config.toml
n_layer = 13
d_model = 320
n_experts = 8
experts_per_token = 1
d_expert = 304
d_shared_expert = 0
activation = "swiglu"
moe_layers = [0, 1, 2, 3, 4, 5, 6, 7, 8, 9, 10, 11, 12]
router_score = "sigmoid"
normalize_top_k = false
routed_scale = 2.0
balance_loss = 0.00216
balance_bias = true
scale_expert_input = true
init_std_router = 0.0138
lr_router = 0.000266
n_head = 5
n_kv_head = 5
head_dim = 64
vocab_size = 2048
norm = "rmsnorm"
norm_place = "pre"
norm_eps = 1e-05
positions = "rope"
rope_base = 10000.0
rope_fraction = 0.5
qk_norm = false
attn_scale = 0.125
tie_embeddings = false
parallel_block = false
init = "normal"
init_std_qkv = 0.0377
init_std_o = 0.0467
init_std_up = 0.0539
init_std_down = 0.0539
optimizer = "soap_variant"
lr = 0.00524
weight_decay = 0.0
lr_head = 0.00444
warmup_steps = 200
schedule = "wsd"
decay_fraction = 1.0
decay_shape = "linear"
final_lr_fraction = 0.0
batch_tokens = 32768
seq_len = 512
doc_mask = true
train_tokens = 309700000
steps = 9452
dataset = "wikipedia_en"
Below are experts of layer 2 (counted from 0) of a mixture-of-experts language model. Rows are named router (the router's row for the expert), gate (a neuron's input weights, with its number), up (a neuron's input weights, with its number), down (a neuron's output weights, with its number) and show model dimensions 160-319. Each number is 500 + 25 x the weight over its row's rms, rounded and kept within 0 to 999. Numbers have three digits each.
Before each expert's rows: "comes after" lists some tokens at least twice as common just before its tokens as in all text. This comes from a sample of Wikipedia text that the model never trained on. Tokens count by the router's weight.

# expert 7
comes after: " the", ",", " and", "-", " of", " a"
router:450509505505526501495510501524521466472504486496490522512500532526510444515514551498499563528485527495474517496469496533486546497528489529531501483521492531468506529527456539524503479506524536477468479497488489528554475543486519515547525479500551512543507498515460487440491530458510511503479474494493555546480477482473490483515525526517454493495472485529502496526459496556529514514531497490488504491563497503481486505497517492524486522482471497440465480516523475508566541469480491
gate5:462489479556516508531503536549519490524485518487501538535485473497505479482521526506553507475493496492514474519529490517492468530523545520461549547519482559498506452488470477515479535495498505461516508473501545535467479485506531504513538510462493509475499518484496535495472506541550514515479486500495502539517479507504496482486496497474531533532503479498543478493528513511503554544497472496514456479491501466474519474542494499520531494517520493471540491491432525492516503508505494
up5:482477474567515525506487554470507461516484489449446533539471476470500507466518491517538536481493472466512514477513502551483442545533530545467574519541453537513487480487509482489492517504510514460496464460465526548523500484476538527478541528541524507508485504475493541503462497519558517525485479500522537526549503538521507457481480457501555513501497500474552474488517479492532523516506489499498501492502484485474509488526499501517533497502493502480536462494457533477468501495514517
down5:470469469559453530527477471502463495509502489485482500559480502487505488501520448507540566455499470470483563497521498490523477537493505529520516468475509472508491512491564508513483518511525542525438485510459498497490516496477467508502539490527496480492472499510508540498479467513480491528476510483484521474505518461486489494514506503551513466520492474451528507522532549505471484534503510523515434473537489486501468471522474498528522534511493496540495534507457526484508535532473481
gate6:468517471519487466522505566543501465542489478487535501519493554499537502464502530531478496482503467472499481480479475470482555529501483511476500523494490487481451486522512531486504500500480494437537474522514500471479509533480493503464519485482494457485451477495474470478488479498494519523523530487543469511486518516479535536517475483502462468526518519472505519458496531537522522517509439491550517517472512497534508520546495507502497480525497525466472488529475520547524537506494487
up6:521494508516464489530484552507498491485457487459544483509500516480465500489504467449535481456489523439567528471460517508533537538505487525463532504451493508524489528501488504463513506485448478483527502511509521511490511531513492501456564497451505512514501434461476471544465508477481434498506511487528516484463493479470532483521481518489520492542499509460535469468468506495450521514496514473514509500538538499524505520539490513456483462504506515476447498488491501526548529531499537
down6:471547464492516486514469506491480518520478534450472466524514478485429485495515484507496479459516542490504521499474512480526522527503539498510460477432480486541518528451511500506506512511474516516511484495473501509477487491499496458500506492444507533502460472480470524523500479482456471512538512528498491526514521472477504522514490498492496495474553489456494508504511548502482546514464521482502491517474498509539534485554485501461505496501481491523488493502515434534491504495476484
gate7:545555523486509512492493535529484553495495517492526510543527507464489469502452564505519445478502500537469499545520501532511471518523495512527500512515534480500520506511482486482489516456542491518477483489531519485490495529505542503488516461507500463454495510530473499489543487479465460498576503514516497458527509484476496482544464523505473454527478546522506512523443515495515522494526522501501497524488505443512495500489505455522461487499465487478495478475500485485480473492489516
up7:429481482492468481501521415492508487487506504530503509473444505526483498508535502521480525520505467493525537471499492477512501485472500497510519498515491503532492521521507472497502470569491513515525519527472503519530515474489476470539501546512503523520519502486524502514477481516538549507438498488493491561487502487517482515464548493474524528465519470467480449496519471514479473537472509503502508457501480568490506509470490541494560502506551510509502541524512486508497526504523467
down7:492513502458535445521538488516520524489486504485472478525549510450545508487490514510511505500504493524467501479507524512474501509521516458511461518481477498505517525498453535523476479497465462482461493512467504498538486478499503506511465468526537550527528511490508503505488552475475505511512498470478515492516515468500522549547511494478503505485456528523517516457468457487469545489508522483483473506488497493478491541494488487497466494506472490572509495478543492519546495477517528
gate8:499480507507480455539523554456496520440510510506469510506514501494492482462522470483510505502467537518522514488502523557476557512527539510479497502521503506506519454501487535469526507481514526456487527519500516490537491492490509504525473495525512511477524502500493500532486534461479535513518489508565493508498522497484481482543523529497481512486515521477508481546491470479516481512537484508454489517475529515464502531537500498512475498484507520493477491457525480525530454484500506
up8:475495536505554524480528473519491469453480502476503458483452536507546444552489522467508440530454484510460495504502500473475464508522563509558512502508471530442479463544489509491462518474510524503507514482500495506482496494512464473499512485489494484471490492538481505475536500494489485497502518494487482477501493490542476478473509506459443524529467528529551482522508489503491458498481534542523483493466505512493516478499511539500481483467516527485448525510486530501450519501481502
down8:483522521504529522533465487491510538501523494480490517480478502485511466547487536524457506512494492502534548488519453522500526491472494467539533468503471500480478463456495517523498485499513518490502473469512502480481522473523469468487539502489504526521482520452490476482527495510519472497501496503528556495500489468497481468484512479471486507511517510581519549512486505505479500496486571498518522439469494472522492510515499456473514513506442520442501507489457494528556466516524509
gate9:481502519465485563482494532480537507481485496512528467516506507472467486466512522470515490479484508492469454460475496528507433481453508519546543448516526518466537500515545478499466506482466490525462509489475512519478536457461482518492511528475529480477491446501531518529482515487496473491546505508488524507472514454524496505523490506484474485475527478485500493502468504512526513505446502513508558556507486499508496501481470521494488514507520523438440521474502454480497476501453493
up9:471517530518503467504516467512461497513517461522499509460474477500534518506503483535476528503505487521529533533531490481485513504542491488499466557465490502512480531487484492511544516535505527475516519519477476468533482533505507475509496504504486499509536561534455499470502463512490522495442487513495473503504502520482501501502529474506494495505503571496513483484507526477519476483507530453527479426530523490481507507557535486509501481504493463532538459542496545517504534477539519
down9:472474533478466496468473492430529497490511529554509489485487517540545501519499530510496514492529516481512485478500542521491532525520545445535521461509540495497531487497479469493483521534458493506508525513486485511442482496507491513508531472509518467487557519535515508516499491495469524511534545478502541494474520458516501505516481465521473505515472474473486497448477521490525487459464500499473491510503522486471488496526481499494450471486500532524485476499507490535469497486475504
gate10:487507523492457456489467498468507525487523477488535458490487509463448490507537509507497497537516523500462508502516474516552538493467480469527461507544483490509511520506482458512497513527473502518470497458456512491543561533511505504474488508550503505499531501516508505489508478546508527504436464515517529444536508502544457461526545511511525493548469494534493498490548518489439506473444491489526491509511524497450537522464495540464477491520473501519488496523517528524501519467488488
up10:441525505511431518450470457483492547513525495492524459500506493435464539486525509496475518559505555542502503547508456535491500497501503463529504517529478524456539510506466463503488512486487469521523523494477477503524518537512507490486464488484462475455506481464512525489525485492502508512435472503505497472518524517500519514533466502531505513582500509495466491518531488490469491468484509440515470503498512497512520511486513490489489482495488548463455528545515499534525502476492509
down10:487513485482474489467493480489448486496510516483487531512500494470560520483461511455474454524501467509449506503495507475523458512466491473461539512531507478516554497494516467501481536503509519506505501575487496516501527493482489430491508505475516502500546497483511525533552510541462519519473476536524496466470529567492473516539492516493498502489509488499475537498475491509463504502505572489474448439490512507520529492496498527509506544478495508489467507515485468459545467526539483
gate11:488479549521518500498527454440475486479472553521549492501476531487508495489497540454480513498493484515493506531500497504500500497496542507530503509522515511524510508490470503510478446512442523471486516472503506516486527500479506509541490493520522482479443538489485554473502486493530540510548514522493472481464483496498523496526498470516529494496484488501474462523555523455524514510500488453470494491495465492510518495493514504503511532498506517501530487477504436491472529511520516
up11:444513446474483496533512540501495452499499465455449485451488494485486522516504527498514486502461536548498523491517501489520518520490513442520451503520522532506475470511489494501518517498516443534496486530489497464524499487515505461467492473517466522527524475564486444475517515568509470487459504481517517465523478520516486467454497545493512491490495464477501451494485475504510517527520503535514460510505485521508531496512486493470493471507500527510491509522516507519491503481487482
down11:479522514513485505488490500474515523561503522467524463493551545542520521484494512489536518523541491503476513499506461517529540540500472483450496454499533475498544474505512531512541459530450518511513490489506489504495557474474491506448465469509495474514504514519514524532488506567497494501513452475452530495493510516534493480551511498506464473538522501479481515519474507492523513484502523476492487532491480544476476475485530514500519489448445499486492500502493505492479511525496512
gate12:502486459523507527538554483490502462515498512466465482505542484478488544524535502503539517514511503485448515501538543497490458502511481522513486528532547538479488476459501493531481468512512500493506514492479531504486526469469523533486525489514537458455516528521500498536472462502496488493451475475532455502479474526474560487522519516466506465448504516474497497480475532438475512459490510515482494484498507518477508483467518489507457508486488495516476509507500509507488491515499525
up12:524478506518497528526500512472514481515490531494465509489502489503535454551510504489518502493515554499543494494487538495527513480497500492462486453488485525510471488498584510535483508561506484448525546500523478514534508497524498558521457511496491528576513550472530536533497460548457493506492476471465533524506488496479530517492562558465546543523472519505524490502537514512500518481498496517507507492521514452518486493524507549548500558522503461482482520529525511492539530471502483
down12:491482477485457460461514464456486472527516485493494515480486463515523516478470488509465521505507524512519475448488550466488538448467505500487476428513483490503472515469533477478509561488491513495478530498509499531487503470524457532545500500501482523463508503509497535518453451492513467494475518432487499482491463503555498551527493525478506484518531501507514488507510491538455502532473517494531505501495471505492448520531478527533497536529471498457524536541508514508493505444515504
gate13:511508507514500489493470465507501475439509471480561526558543502486521508502507518511524510478486509486496492472495478518456497515490494478488518492477515514523491552479461520495460470485511554498500486534503430517494513533504507476580515522476492495469533497498469488462475526491519484494505478483512511506491510516497496492496507526552524520508501468471477512520504489478445485531479535453476509514488541462489524524526496487491454507465513494516512516509457496496516505519499533
up13:549511491469519516552490555491508535489506527500519500427507505508501481527494489502496498500499490524508519509494488501523520507492496487503475528475497496487477452498526492456529513504493443494493500469482558453522481488534531505458487513494529527506447494506561525530536526532488489507504520504508506490530506489522488500513513520507479476459517523502545455484528460509572505499509474494537533510498461508549456513495536520514541519524490502497450539486492503541497497487489476
down13:491472444488509528521528540537489471512529522462516485519481478559497531513527482547514534476490546530523494495508531453478502499533482511475480479505487479465505535514527513495499513493501493462477490492495443464456494513491493514489487484521493487512491510520513515505526547512490468475485491505512555533511500528487508519513471461496480521505498470482473480488507500486478519486508491504538495500472508474532476493503542492523532480529525506489495476494491491536509507518544500

# expert 6
comes after: "s", "ed", ",", "ing", "ation", "es"
router:487487521504502491479506495530504457490457532488472502476484493501510504502510540498516484499501504479502493502433493522456529505543491489521486483517511502498523522503493562487514494511509488445484504515519488496504461542492549525475549502466517501548544499485471459464515494506535520485509489492529542518531474456487514524534480527507499495506486491526539490505463537548484490474540515492482470492487493497476495533516486472515503511507498508492505518506539509537551517483506505
gate9:460528504526465470521493521524495443507488482451537487526471510507504467493473528503481489450507469520479502504505451502515546472468505483485532559505477485490486482531523498449519489466526535520507551484526480447497507509486490494493534505511464520523505510484525466454509513498511507488506512473492503487511504522474511553522500521504547509501501470510565482531523491516488511544482570437471469493495539494486512516495475511528524527538501485449444495491495467515505476484478486
up9:510494482521462480544461500540469493504503447463493474483492543523489490517456538465495513489528486488476505493485495503491505507487517501517491507531507501506519481531509518488501482523522556562513501479500467507498496490530512487431520527498502530511493504487505475426508533459506513461514535470456511490485504499528539492512472460529554489447492515496525520521517489522513518532457539491455535495523517477465540530516516479531524528511538444468484481518530493476535473534491468
down9:494511489475509472496494464478473497512508518533498502480473517463498479495529491514499505507523510509498523523510511489506497520483528487523501483524486491497457509464509504491481490512536495507502436507466508502469521500479537479454487480486491524478447531474476481547496537478522462486513513555515499478527501477508513525507479490548489511498516513493515562484549513509516521487455472461467509497509488532534539517501511474481442488495489478475557487523491516481499530477511458
gate10:494515481452553515477528491481527470534538468475543504523487497540498495491504487537466473517551475521502487511440506484495466447510499464454496469512492500529483525475533523495507496520485524502517479533494493500498493477526488452504522495504504576526520483506521490495497497500506469519497536553515523506530514497488506502504480505500470517486489506537496480557470491506465486503528501510491439444515482466509537500478526508491511446508518528513474468512472517472482520484525516
up10:548489495472487465433514535512500488480472494535515511479489488489511462495523498462506545512441489510509498503507466520496514480497490520514517513527456507499497482505492491514530497532497477508467470473511499517526550523505493503469455524498502500467539440467517525557511485513498539489487477468471516520457526527537500522524454469495513501505477495499470513473512467486489487449495465465526522517514512503498493506480538496521455505492470483523515533512487510498482524538475472
down10:511520529465528530504489479433520491486508499454510532461506488534510472470491532501480536449492482497494469499512491504502527502518524482495508460445524491506515477519468502509498533508477492500525471488500518513501500511509492461512446514526529492506485452436539499538526496514489493522496492519507500498495490499533460492476499496451463487540515549500497518473559495513500496468503520518492481496526521509506452487531508488504475473497505484526541480500493513495489511446515492
gate11:444487472500519513538488492529522500505451538513520480490492503491485504495500471499473496507496529491464549475491507487510513462503558438493452489504517470448493509519503489468511475476495505480481506474530525542465524509523445488486528478499463564486551519510501503485521521459522521481467512529506493514513493499510538488518507487500472469463506480473487520502499507538509540486491484495521510478541501464512503572501489503507550522499556515549539497477500469524497507522514542
up11:446509463543509488520482451544479490514485539515500505474510489493487515452534499527490481502499480513445517473508497489487510464539547497530444500506534507463492501519479494442533477515534493472465497497529492537501505533526428475454503501491436566494540501480481498497541548479512534492505520520484523509472511462524530473511480497498475462435487495511488518520501518519523516499512486485513492492511516488537535546514485543519523507518508476528532526461499489513520528541491510
down11:485473503501482466477487516492443537512548476504496517539497517505515513517509467517469428470519505477517518518555472511487467490493489483472405473458507540544449512542495540483507498541484475543489484496511510486506567540545470509488538510471503504482532503519498501530483490515477534524491531522490497522522521506515526532549463470483512514535473502507534481494519502520463492464506476493524465521454519491534560462500491527474524489511524535494503507477485477491488518533505504
gate12:506513488506508477479496563452480507499497543514516466454546510486517467501474514541533461455505541494487474483518520543489462496546535478487458510465483495545490498524510544509504479516482500517517488464481487475511492507473555499448517531476478473511489519483462482505459531492499504495526526496507494490481518508493507485513507498487451504508508506496472497540523493455553495536521499527529469514537467517533512480526515487499473501554493508516501530513473517510511509536450496
up12:485510464516458507502509535486479530545504516508502513491478516458465532484506485470491521517527515526478532454537513553426479513503534481461464522511445481487484531495557496505540524456508496508519495532484511491528484506511518502501521500560546501492473504486510468488511514483498510503500489517480495484506460469520510499490522506526471500498508465482456539539490515485522514517511477546511511486492499522509471526537482490531467531503476497483520564498492522476508491555464516
down12:508539473506440466477513515493490506493505462475486493503494480465484535510498474514495500491504450520483511519490539532472504514436529473476465501525489520471509521524503501532483526498498478496471478485476487541487492515508481521468475503530495504495485484473520527477503509519523491497469509490462530478487458506511476473485513498518483539535486513481512502486487554495491502505479531531489508524510477553486481502519471523527470531442486497527510540528512511482542481508475511
gate13:456510483506552480517482505519495457491500541500484517498535527587528525511514500461491501473516481522525487470521502493455524492491508473451496504508479467515490480485486521529505533515482472525479498493564468508514493513493452472545521489473510502509479501510501504491542489515505502494458482517499456523476538498484508507455497453491499493522495468494515540476515488515524416535461543514505516467451502509500504529405499485448530497516518533461534505497505500488526535495478488
up13:506495540506439498533487504461477540492486486504497495533438473444484494480502491534487515535504479518458456534498477529517511512493488526535482511526519549483487490512516494510517505498524493499535491525470551482511523493475564512436506498518503487475550503535498491505465507511551497505573516450493505523516471502521456515561521524502484506480492512507448487517500492471479549498522462459479448498513516515483499459542508518539469506470473446508474513524494474522486471491536491
down13:490476488507514508492423501489509517487506519475484502502463516481498523485524475554522510493510581521524469526516507514529466479468528525499488486516482524492457458477478478494492473490506519439475488496477487467473488496486494507496518466505516509488508474533459472515464518497465483453467507522505519445500490482517495481461510456505516470479487545503457482539501510466540489476512463512536468539506504505526511467484530481502519513513474501495471494486484495523503492506445440
gate14:476472488489513539460496490483539525530526493524493469510490433511457494486545508489512500479559490507506538497485472503498505497509511485509490478460490527535539467502455490500488509510437506505484514488454491474525484495490538508476470484507514573520511472486489514448538478537506479502515509529469489485492534451540483496490496520465410527536511461512521508499501499472533512489489524510490483500499522495516517511532463494465512519504452528516497500457493482513484499510496505
up14:504537476457511466508491505537545446482498542508487533455571506548486455512492493489492468548435514505498483529492472486510508526476493540475477487497473453490544524499526510502456520504511503497487510479477471478458484520540473508485530483518483499452478484503473528507503528498477523520515503448479504473456548505477492546450454499478500498478472528527519507501490523506496470509488498492551529464539468501498422477514481474485501534501525512483529495486491532515478535498480517
down14:471504511498514485510509529525471445462501505513513503495514489523494492542506521514473520506462502517447488474525547537480438469479512496513503498485496531462541520492503502515503508517462467452465480551526489473507529519537515487490483469425520548519486507538501463496496526502480542445509492455483546504514546532518526506516492501536467481477519482508538478502532495527449507526500508500533501498485539467490490500512500498551518532482503531517510455523498525509464562511507535
gate15:473511458528514496512508515498519526486495509482479492550492455496501525487511521518465508475466501516508523516523496463488526510498512477461479505495519498495495504485509457535538481470448474492490522456518455510471469510509541484473492481506497526483481524531501520495484461505502507516481487539525509457504501518437483495462485507479501470512511504494477535492499492504517502512511534540429494526501487514529503548496499486501497465496527462495490563487455522525452502522475484
up15:529471523459461517501476510516512470519549520487520519484509514512563489472458516526543506483503486473499491485469509558467485473485466503496521513500515488542486493490493498452506467521497516492517494509509532523517508510525498513515494509455475487512516487463504494500502513522488540485492515495469502545471484480514547523549508493508483517545502494516524447494489497483479503518481516457524529488537465498474496471489490502515505479516465537509504449471495509469511478505470498
down15:517513500474452507515460493533496488533555525510487518499459488491479466473539467526476487491517516510468516481503454523501526431514489498535487487509463494509482542504506515467492467526491488452496482492506470528514489507490475515468512455462509476522510496477477466511479539545488521512502517442490502543497505495502529508501495507487483471542531478509453465478491518463570499479502456472526485547529476515474485510497512497507487485522524477513491475500503462514483447471458516
gate16:476472499499511502481522477491514505492460467451502540521515518529497511536502513491486513542529487508511458553534486470513508489570492516556559519484448462524484499503492486545495482521525499492507485481493457490511482505490510520495492487496477465489474467499494491508515489527478504499536510545514488543418522526489535474515485467520507482465494497468505510504489523487534498495481448511522486507486501532494475503507477491479470490491495504480459514517461498504480475482447522
up16:499496527485524488527529514507451499530500565481492497485488501506454479483481482529528514527514499481525492496503489512524488528499537479496480487524522508498513496501523487471477540485526477485487507532499549524494541497485517471485513504539495502535529488490498469507492518506535530509481519492507493513510541468473497551497540504449512523491503544568491473516512475534478448529520539440465481511508528497512512531493487445491521536537455501533513527480467455505485498543538482
down16:506545510517517512497505456562495471508514523500537483466515523499451483514488522486525524505501471515446550497508501530535512522531507504508486471534495473477496520516479508490544493456473494490533515500476528482512516520466507504540504495516514509504518514470503500521443510469497491495508488533483546480498474486439479514554542503458490516460509483500505493543500516524459514505562497502505461522553514489497532515503475464445501522510490504499498480539479503531485505550528507
gate17:509475493498546480458461484510498503503460498509465504527499516512467445473442560513547502489476489491526505506518530505508411446477527510471493491496473495516469481488512499508480496480491495519518499527503478507492483473517464480487549455511536527512484449487499529468491468454529470537472522515502496520476504503504508461523519501480481506450469483508457488470481509519505470478525479524459501497523492499502501461504500500557513551523514543491463494490461498494524493514505488
up17:479471538494447561507518487527486529462466512523522538478496547512543516540508446483533522525488453502482440486519490511503525494556520504488463496473513539523500511473496508505551513503514496496495494479507493474487462548507480515441491536537488504510510532528517493506499510504510447480506471513470498487534486485493535512502523499511522490488501512512484531478491516483518489517500547517504499511516493594504534505488518488488467528513486492484514496515494506498469508500483489
down17:561499551512499506468507496506497465529509484515485490477522514512526492513506543530476528490525490542540464484551496505513518495494516497472520510519507490497531488524490477503477483545520502479475526551478516491513507500489543468510485526447497536539490505436505511547472515458455479492544518493507526427474494493516495502498458496466525507482501490496507507474506481479481495494482464496497475484455480455456470453516510521499474478470509451527500500469515492480513483502488486

# expert 5
comes after: "\n", " |", "|", "–", " 19", " 1"
router:492524518497520475518512491518508484509543528489473490516513476486487475540487535523476535498567507513431502511511439480483482519491467512503493523517507483481479506531488516465513474475504493481515546515535539514523525477476509488502506494478492479486497451528485531501517513511496486517477494515523522515470465452500504504533539478537479481494480448494512482535495487491486453480471538455534519516523490535505453527498475458503496487524545516538492484537477478462525486471479520
gate10:532523481466448459513536521525529484484457482523521480477507490495447512454509494532530524491459507488468464494480485476497520481473436537499488513499541523448461456425485491517470528527514510537518556484495493489491484499415510494478511488501537475515529500511471486472527469516502504488466478507483504507510477535513488530469511502503496488528479517512540530500514533484487447504501517505482482505497492501466496542522485552475538501537557488531514450547510474489477532542512506
up10:469535482543487505488470439494498510492511472476528528537493518480540472501456490485460527485503499526542539520547516568502516516496534491530506504502507453550546493506529524476503511514450551471522479572495482512497541503514500481503518484490488524467507483533510508541488480460530519462534529466492490484465504456477483461474477478519491480526518518497480469470480501488532508525475496515506514511511476502573499490490507524486495488526499513480488550491497490481488521485508488
down10:501454483515516476511463512522493472499474476487467523512498504516494499494469493506514505471507522504497557512470477492489490506465466509510523537508487501513498481495475474506525488496503478513515513511491482504571507500479501529490496474501528493488522529538451519469511464520501516495495489507489520512487503490487477506505501511483521506507519508510506480525484554519479469520459446473523538509477483525470464534467512489517488488470500459483438497512464499509493489455538472
gate11:503529469490523507505513447486458531522524541476464504516502485520504509524478540472511460519484440490494493536465478469467465519546509522521490494516473488498513502564518498476539515524434486444486512483516501513497499513472489491499461489490477507531489466474522477506490517520508535490497537537521487460492472507468503482493504499535543464497508499514526517520507471502521458479456513511518528523450497538503501517509510499473484497522486552563473529514468471537493506472539523
up11:507526474529448472482510478495479477521515528510506502492533467465512525480493504498512502511525528478517452498440517499451486511521511542470495469494504493487451517534468499463514489528483488475471528526502475502477518525484506537500482503477449512534487465487514537464525506496513545486479491486479487471527498506483473480528483474510528465475520527508484504493480458544550493516496513465506504530445509524491481505515519548519489508551468473508475522527524468522520506508571526
down11:491498457522466464494462469507528463462525514505510521521509539475526533504468526505479447470557493544490505496504498469550472473511475466531511517507501532519544505496557495446498548584516466533541538513495489497513534502502538512516486518522476489493514462488507496481556486546462525467458470528530510490494471493518477528463455525506512506492473500476452469450486483480495518463534516532508523453511522486494513504488458497468513492520513436511494523521498506503525513488468486
gate12:474516480562540487507500499504473483514509486509498495491481504522515489481513435556527450480533494524475491496487477451513484509523498520490526500528504459482490504475501543506501494531471505542488507470516468499508480446514445528506536492470501525499526499506465484518518487503476481500504523502464481486464470493481504515471510537525492502477499536474507544487477506487462503507435505515497462539508466470516511516493530480493516490495507471490494500505515520520497492535545493
up12:502529526458486523518501536501510464471512471477524497490494482495559498537528537474492514503485489499516489493505540544519513473490524495503437467502480541488481511503515499502499498456487488440546486531517541515544540522468513495515471510504506493482513527514533470497494523500532493540498526542486507503552542501543465473482472516461480501512492472537472504500548458507485473496512516481505538486458486512501484512513486533484531499511493582462473487480504481468487514496489515
down12:463485508536510536567529484475523491528495506486511498543492479521477536523512513463498513475497503450531423516478448514507499524541503495529495541489519484486495534539495496481445498525532509474461495459500489508522496482458508474550496472513523473486490480503518479499482502531492506498516482481519506537495504492480488529523488509457475499509537520539481498503461523473489487488476521530484487511537545466522503516483498463502513509506466500505478500490506527502517497511476480
gate13:512530486517504462492494518501501504497485519525525506510505484495465478494493535510507478527485484506543468502511459508510459533469526494507505488472515495459509494458487487477489495538501482510510482539496470522487451496518529508418480444485510481501529501521567495450479478513490504463508511540475501523464518513500544468505500461493504524553527488532520510491516489464484463467485501499517460479546470476500506542488496531483543501459478517529528477509490468510480527478552501
up13:520488473485498472483525495443492490522474504515495514530486507486522475521463466546558466506502487510516497500490516453522456494450525529483484483461485563492517483486496503486514512485483491478523462481498474475491476500513535513472477509515496495472543498474514495497501494494488513478467560522502492506501468497482555460526490480512483505519554535473547484522480486507531511503528533497520438560491458516500507469499487531554523486480479489535463454495462478530498484514499516
down13:480440521510508440490491501488516528527499508548475524496461508502529511477487489539487474507463469474519480517487487507498526464482512542495506502471484551459498526464512496512526494481546532510496476488542526497464510485514506524500502502496504475486516489509490479521494449530538510523460454519496503494518461503495499497487443477532485486516474506490492514528489481493492506489466542499499490520535478492493523469508488509534497470486457491479506469487462475525525478522486507
gate14:512522536529515502528539534541482478486506486510450461505489522504543492534485470486536494480518486488540516459497486509525534501543527528511502505513481524553487507442519460463474454487484502500511488502482477502512577521497518515505472494503483480505521512496484514477509485497496553524494521488488488520506505513494530476559489493509507469493511465509517498518441500548535517474455496515522478543525538513480507466498494429541520515495524498481526501483540500474524533506497466
up14:479476468461462506460502491465491488471492537487529499490481527513456518476526538517481505540481486494473507490509521474493464454488515494496545542503547512532513479539490515509506477539513523510505513496505564458533471502463476495517527516488471482522495513496530495522487519517474480462507489520449529486505498485519517519499475496473503503532462535504512508504547507494492457523556471512498550475510489472484478499494514551508453523543498510483468527499526538540483482484492513
down14:454516547462502480490539507534496461518494515488503514515539512497526494504462516497475497518501506502495540512502476500446477519464480511471492487481480534523506506492503540490477514521537494532475454482515491465492498497492476525465531534486468505448488510478467502537518512514484530491508517456462497501474462513506480530440475507467484550502509490505508485485488483512496451483462477501470515529485539502480474514467476488545458511510517542538534516523510475477497520540472488
gate15:489518496525522500521530521482525472525504529481532534513496485514530544448524437493459510511476516491516530437573533509516505534482475538529485528499532497525486488494496472518527502507470476530496531471521517559488493487487492529507467483513465472519499527506521478474526550571506473509536473516490441522493490542463487492508551504503516518496498493515503515542536445528517512543561497456548512495496514453488492538484493477549503490516477542517500485442502531497476511519517512
up15:499501514508411483513518490499480476518498482509500508456481480480468506543493551522528524524514534490486439525475479482512491478530501502503501520450507512499529494514454523527483456514486549504508479473487502497501498501525483468479496506516525484476523448466485509537508496501487489536498489441480550459434556500490514492524481522452524475516461510494529504495486504469498497485476462478447463506508486458535490511473500453515504516475517502514451491496478459502527501522444526
down15:501470516477474506457507530481513481531486458548466468562494481517467553464530520515517513503488526498506544503492487484491497531508518522502535476513507524482476508511473542538496523503486461531546467519507484514474505498490499481513483493523496505492505489498461464463511481484529565531464526492527517501487491487517484521541525512529504476491516488470508500523457476464504533484479469463491486513478506539469502436539497477482490519495482497491508494519506521510462515521501458
gate16:472507506495536462458475489536505519473512466509480485555504498516520519489513478480455499526526523491493501541507504545498535450526553508525473519507498491509529483541503522519481496495528506488500544506494457515476476493505464523495506450507520517474484456501519506495536533474504500490492537525507454497529475463467471474498499480482541476533472522505501503502482484502475482493489494515501481504484505497486498461487526456439500499454522505529524467460507497506485522538459448
up16:547483504464462517515523527482502464476462515512488519454522487475519472500485518505507456459536501476514517502480523543510487539490451486512516502499509525501488497492495516484497431495496493484523480493494483487524472526532517500447474519513489491546446511485507444509505480517485552499503447481492536493519529573501502481507530501511483510494516491469498499511500529471456506504479530466483501515525484522494489532554518503506485509517454485468502496452477515487505523435523557
down16:507484491478477494474507480522505471490502513503489536477478492498504487503489505531503507450509541508484481490517459494513505458495459496493479493512476501472500507488487530490526481500471474456536506566548507496504509483496530516456472493486456559535492480487460505531531461552475484496468515487545541547496495513529440498532500515513486504492505509513522518502546556478521489513517527495504465496509470494510467527515479507519450505508486501494526484455506488514505454488519574
gate17:550458467515518492499521455519449529445503475543508492484469502531514510515507492527483526500543458485481505470481474528511486480477514491497497479511495472512497478517488522475486487478475538501496457530495487542486516483508505500510512497470526504511494492490464497486446474525497492523516530523502506476515498490544475493509510470481465515469516439514525543460488491542493526516521504495518467489496461494444502524490550455458494508478495488500468484505435468542508547509515540
up17:534458445514495522504518427514488528495461465549501503508498491516521516509500486523490556487501486497513515502514481516503515474477496502482564502527471475503517490517475505495440495485505543499518476554501509536459519493515525512511534501507485548479530500506455479496478493511504496516523515511490512479491511514481482494496516467475440539480497442516504519480484510497521535505517478475509442486494464485450493515543534482474487519483480489517476500487493487524507559498506507
down17:540513507506489473528460537491455505544485505489465514498453517503480531558474490513478501483497467500475492532493489443507483490506476504506498502471539513467532450494519470509555553474484519555499481495490517511486485454520488523494451530485508548514509509491510562495484496491491488470509498512508478451562506482496462508537467468494465534468506473541504503539508478504520538517489491517505545519499503488455481497487505482500496523506514482463525493493513486489502485483478573
gate18:521509473465494472493506526511460461536468521503488507506485497488458523489447499498517501527521514529497503502480500499467515511497476476489531530516495494482515483523456510490519488500448478481562500508501499477512527495480539490497487470491473516514484485498500485540486511513471480518511501497513493489469504500479569506493489537509515507507489512498482498550482514506487486481484485519504510444530502533481503525492519469537541512508575520512509476510470487483474492460509481
up18:537524517537490526503482484504521538445525492509509473501519539524524547544542495494507512492511475461485502489503499469495472492531510499464464495480517526516493520490527489488503505527509548505445483499462501505494503502515492491523502528518525489518485497554520501479508521490517513456507480490500507508522478472555415499483539501516483525492505469507512491456502501483523511494545489478528479534445516489500518449496505480471497492501447495484488540510496506503543538516503532
down18:513516496491478467472507511478486470467479492477477508536493463451486489466504493491524493495513504538510501532490532493474511539483533526498506476493509518483520485531475487530488511545512477480466488495502521535485496538469494488508496451513532528470477511482493447498497522513491522477504478486451525529488488539507519492486462512491498483525500502532470524543521493512502476509468522462471461466523498541519462505474470522511527515475555444470513502523497481457495470508448439